config.yaml
n_layer: 12
d_model: 256
n_experts: 32
d_expert: 160
router_score: "sigmoid"
routed_scale: 1.0
balance_loss: 0.000122
router_bias: true
norm: "layernorm"
lr: 0.0166
train_tokens: 409500000
Below are experts of layer 9 (counted from 0) of a mixture-of-experts language model. Rows are named router (the router's row for the expert), up (a neuron's input weights, with its number), down (a neuron's output weights, with its number) and show model dimensions 0-255. Each number is 200 + 40 x the weight over its row's rms, rounded and kept within 0 to 999.
Before each expert's rows: a language model's description of what the expert responds to; "comes before" lists some tokens at least twice as common just after its tokens as in all text. This comes from a sample of Wikipedia text that the model never trained on. Tokens count by the router's weight.

# expert 6
Pieces of labels and codes in infobox lists, taxonomy and data tables, usually before a colon or pipe, such as Genus, Displacement, Floor area, UNII.
comes before: ":", " |", "\n", ")", "N", " /"
router,256,202,278,279,169,260,203,184,107,197,136,188,187,195,192,201,158,274,171,210,184,132,184,157,146,236,244,206,169,207,163,192,179,269,242,213,279,230,181,246,265,105,195,198,267,171,129,119,236,160,194,191,184,197,209,212,203,200,252,149,231,234,159,237,178,173,210,264,194,211,227,158,195,224,328,165,187,186,189,202,199,194,205,154,259,200,220,167,215,214,196,217,249,256,225,273,281,175,177,135,193,166,262,214,190,212,173,228,216,217,146,180,195,164,176,194,171,155,196,215,141,189,173,192,69,179,217,191,186,116,138,203,192,174,200,152,202,237,180,154,151,200,142,204,129,196,259,169,218,247,178,157,212,167,143,187,241,252,208,261,163,235,157,195,157,204,194,264,227,216,133,246,201,274,220,266,152,192,219,275,133,233,207,240,194,273,197,201,217,181,224,155,213,181,150,189,201,226,251,246,240,142,192,267,133,171,239,202,217,273,176,176,277,144,226,239,243,188,178,199,269,177,209,188,220,219,161,177,158,236,176,145,177,210,230,148,161,203,152,222,227,141,217,167,131,215,169,222,226,251,207,182,273,163,206,199
up6,213,246,250,222,183,265,239,233,156,174,191,242,189,181,139,187,182,200,125,248,178,114,211,195,158,245,237,159,164,216,231,128,199,222,191,227,223,177,164,188,208,121,237,201,241,165,259,179,195,209,128,165,262,181,181,302,87,243,233,211,180,199,266,281,198,190,190,210,182,227,221,178,244,245,230,187,170,227,239,221,225,153,234,205,237,209,254,133,182,223,194,243,202,142,160,233,229,172,137,188,202,193,224,259,167,121,195,205,211,220,171,215,167,190,146,225,149,156,248,237,217,176,222,281,136,215,126,188,275,218,190,220,206,202,220,182,191,201,150,120,108,282,230,267,172,233,267,162,216,184,214,253,214,202,221,148,204,170,208,222,203,236,295,211,182,195,226,245,218,203,281,267,141,267,226,195,140,220,212,247,256,169,197,178,159,258,185,199,194,211,206,161,187,186,189,145,207,147,156,244,188,171,220,194,206,210,185,164,218,281,217,142,207,179,152,125,230,168,195,232,225,175,101,160,199,214,210,176,172,236,230,231,194,223,237,100,231,177,168,161,215,146,170,136,230,197,138,291,238,111,199,172,248,182,161,192
down6,222,271,250,143,160,171,209,262,217,221,187,209,209,255,205,195,197,181,196,219,159,298,180,167,156,220,161,192,162,203,210,245,234,187,244,201,234,224,253,209,270,208,177,208,184,173,183,278,284,139,209,170,189,190,182,221,249,287,218,179,205,199,292,205,157,229,279,246,171,162,250,173,194,211,216,262,226,222,224,152,218,183,167,178,222,160,146,218,244,165,242,230,158,199,213,162,171,222,209,210,196,127,139,194,261,188,171,152,196,196,204,224,229,177,139,216,226,215,280,216,247,190,226,243,199,158,187,237,111,200,163,240,201,267,278,176,203,202,225,254,145,172,284,211,255,186,114,242,197,103,169,220,169,206,212,250,165,176,153,260,126,204,151,116,170,163,187,156,234,127,211,146,156,171,130,168,173,212,244,122,253,228,226,190,179,213,130,233,225,156,165,200,230,174,206,203,233,115,118,197,259,212,220,192,240,227,182,220,211,247,229,149,209,257,200,177,250,175,304,189,122,178,177,246,204,248,200,141,244,216,249,174,135,231,207,196,152,178,137,252,187,207,248,196,148,184,205,198,198,212,106,222,207,139,204,204
up7,178,225,298,176,210,201,206,103,156,214,188,167,150,212,245,200,235,162,196,233,204,183,187,248,202,238,253,215,213,228,201,147,249,186,213,261,240,182,230,223,261,161,188,226,267,218,214,161,227,206,154,180,223,261,200,164,148,207,176,193,216,189,202,185,188,198,223,164,170,149,245,198,274,194,291,183,249,210,251,176,107,149,208,254,235,199,216,254,228,199,240,217,225,228,186,199,188,218,228,134,192,219,238,172,280,281,189,262,192,123,199,201,156,186,224,200,175,176,138,201,236,170,201,243,183,126,182,199,255,152,236,167,140,215,190,159,203,317,133,178,138,187,185,144,212,226,186,154,213,232,223,148,279,198,191,288,238,207,179,211,199,179,162,202,196,239,166,225,144,213,218,245,249,195,240,248,128,144,188,181,210,135,154,237,144,166,196,221,283,163,161,196,92,146,213,197,221,159,184,218,186,201,235,199,243,238,251,192,171,165,280,199,201,211,152,221,167,242,280,172,225,183,265,193,55,144,207,167,172,159,203,234,196,119,117,207,228,153,147,148,185,164,213,216,237,266,189,235,225,164,234,216,247,189,196,149
down7,222,227,226,197,205,265,175,182,180,182,197,189,193,172,157,177,270,240,210,135,200,251,125,162,172,155,276,161,247,222,220,214,162,241,200,181,237,262,212,292,197,157,228,206,244,145,176,164,203,146,169,210,205,212,136,152,189,185,180,189,214,180,164,213,221,195,203,147,199,155,210,196,220,144,257,174,203,200,155,191,196,243,156,231,249,191,243,220,206,134,220,284,292,143,175,226,195,113,214,287,196,243,226,91,180,196,224,207,247,261,182,245,224,198,210,163,201,237,231,108,229,162,171,178,172,183,147,231,210,211,210,272,205,243,286,146,146,212,112,193,182,188,154,208,292,287,207,154,177,167,203,161,108,131,173,198,225,242,289,198,94,215,245,169,195,202,183,148,174,187,218,176,231,200,232,230,187,212,183,195,111,258,209,77,206,181,180,233,231,212,214,238,189,226,262,251,224,167,252,217,155,229,206,203,133,176,236,126,214,220,209,174,149,243,172,188,262,200,150,195,187,245,281,219,187,196,213,178,166,237,232,154,147,210,203,157,248,164,188,208,150,225,247,221,246,195,151,252,153,195,181,225,195,224,226,242
up8,132,205,197,217,145,175,165,222,179,247,237,212,200,189,314,225,202,227,154,100,167,158,226,116,162,168,169,171,179,174,214,192,179,146,135,151,237,233,213,176,240,173,160,139,299,158,246,227,150,231,164,213,193,183,290,153,157,151,273,231,257,187,111,175,189,196,179,172,202,242,154,248,197,211,205,212,136,156,177,257,161,198,237,164,166,196,230,128,210,257,228,167,222,259,142,239,202,221,201,205,223,188,255,192,175,178,172,220,189,256,89,172,241,126,211,245,232,147,251,242,240,252,136,199,180,162,161,159,143,173,150,214,193,148,179,222,227,174,146,174,247,187,139,176,200,196,208,232,184,223,163,205,147,245,225,241,212,224,173,171,180,207,217,212,229,194,173,231,143,148,223,190,196,294,285,215,229,186,204,251,205,207,191,252,195,198,226,160,171,187,225,191,208,161,237,223,264,198,259,225,174,228,156,310,201,177,287,220,191,239,263,188,190,206,200,197,170,207,213,271,158,168,246,153,276,167,127,211,155,233,230,175,156,199,189,206,250,254,180,197,274,151,143,238,141,214,233,289,198,223,210,244,181,226,180,246
down8,152,156,204,228,212,193,182,183,160,232,216,210,120,198,178,173,262,253,268,217,182,184,233,196,142,170,235,216,99,142,196,178,276,182,177,194,221,227,246,133,253,252,214,222,209,244,191,153,265,140,151,189,298,245,207,226,153,222,200,198,234,135,225,146,246,193,176,225,224,254,162,257,185,240,168,187,235,208,255,291,180,222,197,224,179,160,212,228,186,202,160,216,194,228,161,174,206,307,235,186,215,183,246,259,228,137,231,192,252,225,167,215,203,198,236,199,189,195,254,204,177,196,210,255,182,194,222,256,144,191,159,227,183,121,217,139,154,172,216,231,204,256,189,158,153,173,177,213,189,186,228,150,175,235,130,215,199,141,270,213,202,239,207,200,166,153,207,174,199,102,168,166,219,208,150,284,237,216,293,233,203,149,102,163,229,146,132,217,205,238,268,187,213,281,224,212,179,172,184,239,192,157,212,182,88,234,201,262,205,186,192,173,192,191,219,167,216,187,257,222,234,190,220,104,164,221,287,263,231,210,211,140,153,182,115,261,212,198,176,185,183,203,181,188,124,258,229,211,176,213,223,164,298,229,145,170
up9,229,225,214,232,158,185,150,216,166,243,145,182,242,227,282,280,174,205,210,235,176,239,238,235,185,206,192,120,168,195,242,188,260,174,209,143,182,221,105,177,287,144,158,218,222,272,176,135,201,151,216,156,171,177,323,196,187,209,160,138,182,244,234,129,121,185,182,170,209,228,205,197,183,218,249,259,222,142,207,193,161,154,220,209,221,251,195,233,229,163,157,181,246,220,171,181,136,257,267,194,180,158,198,207,258,188,294,163,207,201,190,168,255,243,173,168,151,248,151,103,162,217,140,198,209,150,172,215,207,148,219,165,224,242,238,210,213,152,203,160,214,168,245,156,219,183,239,254,173,255,162,249,203,157,225,214,176,142,200,280,198,187,156,217,192,175,214,180,193,197,175,212,259,202,187,179,207,209,189,266,208,157,205,251,242,204,174,103,220,211,183,167,218,201,181,221,212,261,259,176,186,214,168,294,182,207,179,227,129,264,184,268,298,178,154,231,172,244,204,231,261,177,145,208,183,255,125,160,232,271,167,166,171,169,229,221,171,249,165,229,145,186,222,147,247,246,105,175,187,229,252,154,215,217,224,250
down9,143,254,118,201,218,263,240,143,169,236,187,197,244,178,195,193,205,223,187,196,221,180,170,165,237,225,264,268,111,145,158,185,192,223,197,156,187,223,190,164,290,205,194,140,220,174,241,247,174,213,213,217,165,131,171,255,245,117,171,237,181,211,198,274,234,218,309,262,216,130,167,178,215,199,208,283,269,211,118,259,221,259,244,145,220,166,206,208,215,179,189,163,235,209,147,205,223,184,194,239,129,286,167,138,183,278,148,81,269,169,227,202,222,194,236,202,182,204,197,215,203,136,217,240,178,229,95,229,220,214,191,178,253,196,171,233,173,200,168,191,198,210,161,243,206,256,168,214,265,209,189,181,258,106,174,259,255,155,225,137,228,193,227,195,226,219,195,180,140,176,232,204,162,174,193,214,229,210,95,237,136,190,179,185,240,163,229,242,192,174,141,211,204,214,164,179,190,234,206,210,200,287,234,240,214,176,244,221,172,174,269,147,142,211,223,193,228,210,240,136,176,133,227,256,204,195,185,179,169,128,153,246,218,147,264,217,229,246,195,219,176,166,128,203,203,132,190,203,176,177,165,165,173,246,226,187
up10,246,203,202,254,188,185,172,224,170,220,258,234,226,238,216,241,152,206,190,216,161,220,236,160,206,163,238,265,213,218,214,239,244,221,133,224,151,239,172,192,176,155,243,93,258,194,180,146,223,143,271,325,184,201,259,205,151,185,214,201,208,140,115,276,144,232,220,187,235,243,207,182,185,169,230,203,184,167,200,202,173,158,196,170,203,123,210,181,199,194,164,168,228,248,237,221,230,193,170,113,178,196,184,211,189,197,149,218,228,229,171,132,168,203,252,193,197,197,175,185,235,235,227,205,197,229,201,186,136,193,173,256,185,171,178,221,188,289,217,158,197,247,252,230,303,158,190,248,203,244,176,208,200,183,187,259,222,168,209,224,199,169,131,103,164,149,154,294,140,184,211,219,230,164,159,195,170,159,211,243,208,200,183,255,273,170,141,204,219,189,180,134,162,287,107,271,175,189,183,189,147,162,158,161,210,144,199,193,196,170,227,199,256,165,298,239,278,176,267,187,195,210,140,220,160,201,134,201,179,224,257,198,166,240,228,226,132,223,188,214,246,247,209,209,242,201,190,123,215,204,251,155,304,107,201,240
down10,149,142,156,196,240,203,202,228,171,241,224,170,164,283,126,237,223,228,200,251,207,147,187,237,249,187,247,201,196,229,175,193,222,196,209,283,235,178,197,189,214,145,182,217,158,237,181,188,169,155,171,200,257,183,188,242,150,164,171,166,158,229,164,217,145,207,225,214,258,261,191,177,214,248,302,130,203,238,178,230,175,258,139,214,168,194,148,247,246,175,181,213,245,116,212,157,188,271,230,205,172,184,212,269,270,159,220,243,196,131,206,198,244,212,264,175,148,160,238,198,241,255,213,239,263,236,224,231,247,209,128,174,264,264,106,182,185,254,217,211,199,141,102,198,283,244,171,234,244,189,167,193,146,162,233,256,228,177,193,235,252,219,144,124,174,160,128,186,185,192,195,189,156,201,98,252,96,212,157,169,185,192,123,126,244,201,128,258,92,171,188,190,212,179,297,183,262,202,198,186,201,243,161,227,231,220,217,222,186,181,163,200,181,188,163,195,254,180,238,223,169,190,162,215,221,190,224,193,185,172,163,188,188,193,186,228,269,262,234,222,188,181,227,127,238,173,198,196,235,156,232,162,161,238,222,230
up11,240,215,175,176,168,192,197,168,121,135,185,157,236,207,146,186,178,235,212,172,243,181,167,214,127,203,253,215,161,192,183,247,168,233,207,235,172,231,166,175,237,202,250,126,230,249,87,149,239,279,172,155,232,246,209,274,160,214,219,218,170,299,198,206,186,219,253,263,192,183,171,154,195,191,244,186,172,237,121,218,150,192,217,220,207,105,203,279,264,230,198,227,227,257,155,247,194,188,220,256,184,123,275,114,200,226,254,152,240,244,213,172,187,196,210,221,242,177,240,224,197,256,179,97,213,191,182,205,260,139,184,202,231,205,203,195,218,249,206,222,177,185,178,231,149,243,244,234,247,154,128,238,237,148,201,170,173,239,174,225,136,206,245,220,143,202,243,167,191,264,132,231,286,262,274,231,175,220,167,214,150,216,221,206,198,279,185,239,276,251,217,152,177,150,197,202,191,269,230,231,230,227,158,175,194,179,196,192,180,189,187,234,180,229,222,235,216,213,125,262,148,223,143,256,137,161,190,183,186,209,228,183,231,201,278,200,251,229,187,126,140,128,196,159,196,233,159,147,184,130,247,166,186,174,171,184
down11,267,200,212,197,173,157,205,226,111,246,196,236,221,208,122,221,208,218,210,219,202,266,210,227,279,182,185,137,220,212,150,145,238,253,196,223,204,163,201,149,186,227,228,209,259,142,281,236,192,245,195,175,216,168,219,186,186,191,228,181,169,117,226,184,195,275,183,168,166,147,125,139,116,199,162,194,180,205,234,215,198,207,195,259,193,138,228,243,198,182,139,176,196,211,189,195,190,170,141,198,236,161,255,242,106,235,157,206,225,257,162,145,281,194,237,241,242,214,215,224,152,243,145,235,203,132,233,193,218,226,294,192,240,167,225,163,158,187,271,131,227,243,249,206,248,162,206,189,215,199,246,187,240,162,238,198,164,169,171,173,192,135,275,283,209,166,195,212,219,213,259,214,139,289,212,195,216,202,198,226,158,207,247,240,241,213,183,253,185,236,155,295,144,261,239,163,154,227,218,164,190,181,268,222,278,200,250,180,221,132,196,196,262,156,141,206,223,138,214,214,177,148,182,154,218,157,193,228,134,266,191,165,273,152,139,207,161,144,230,199,154,160,177,202,185,228,213,222,220,216,213,114,158,120,267,167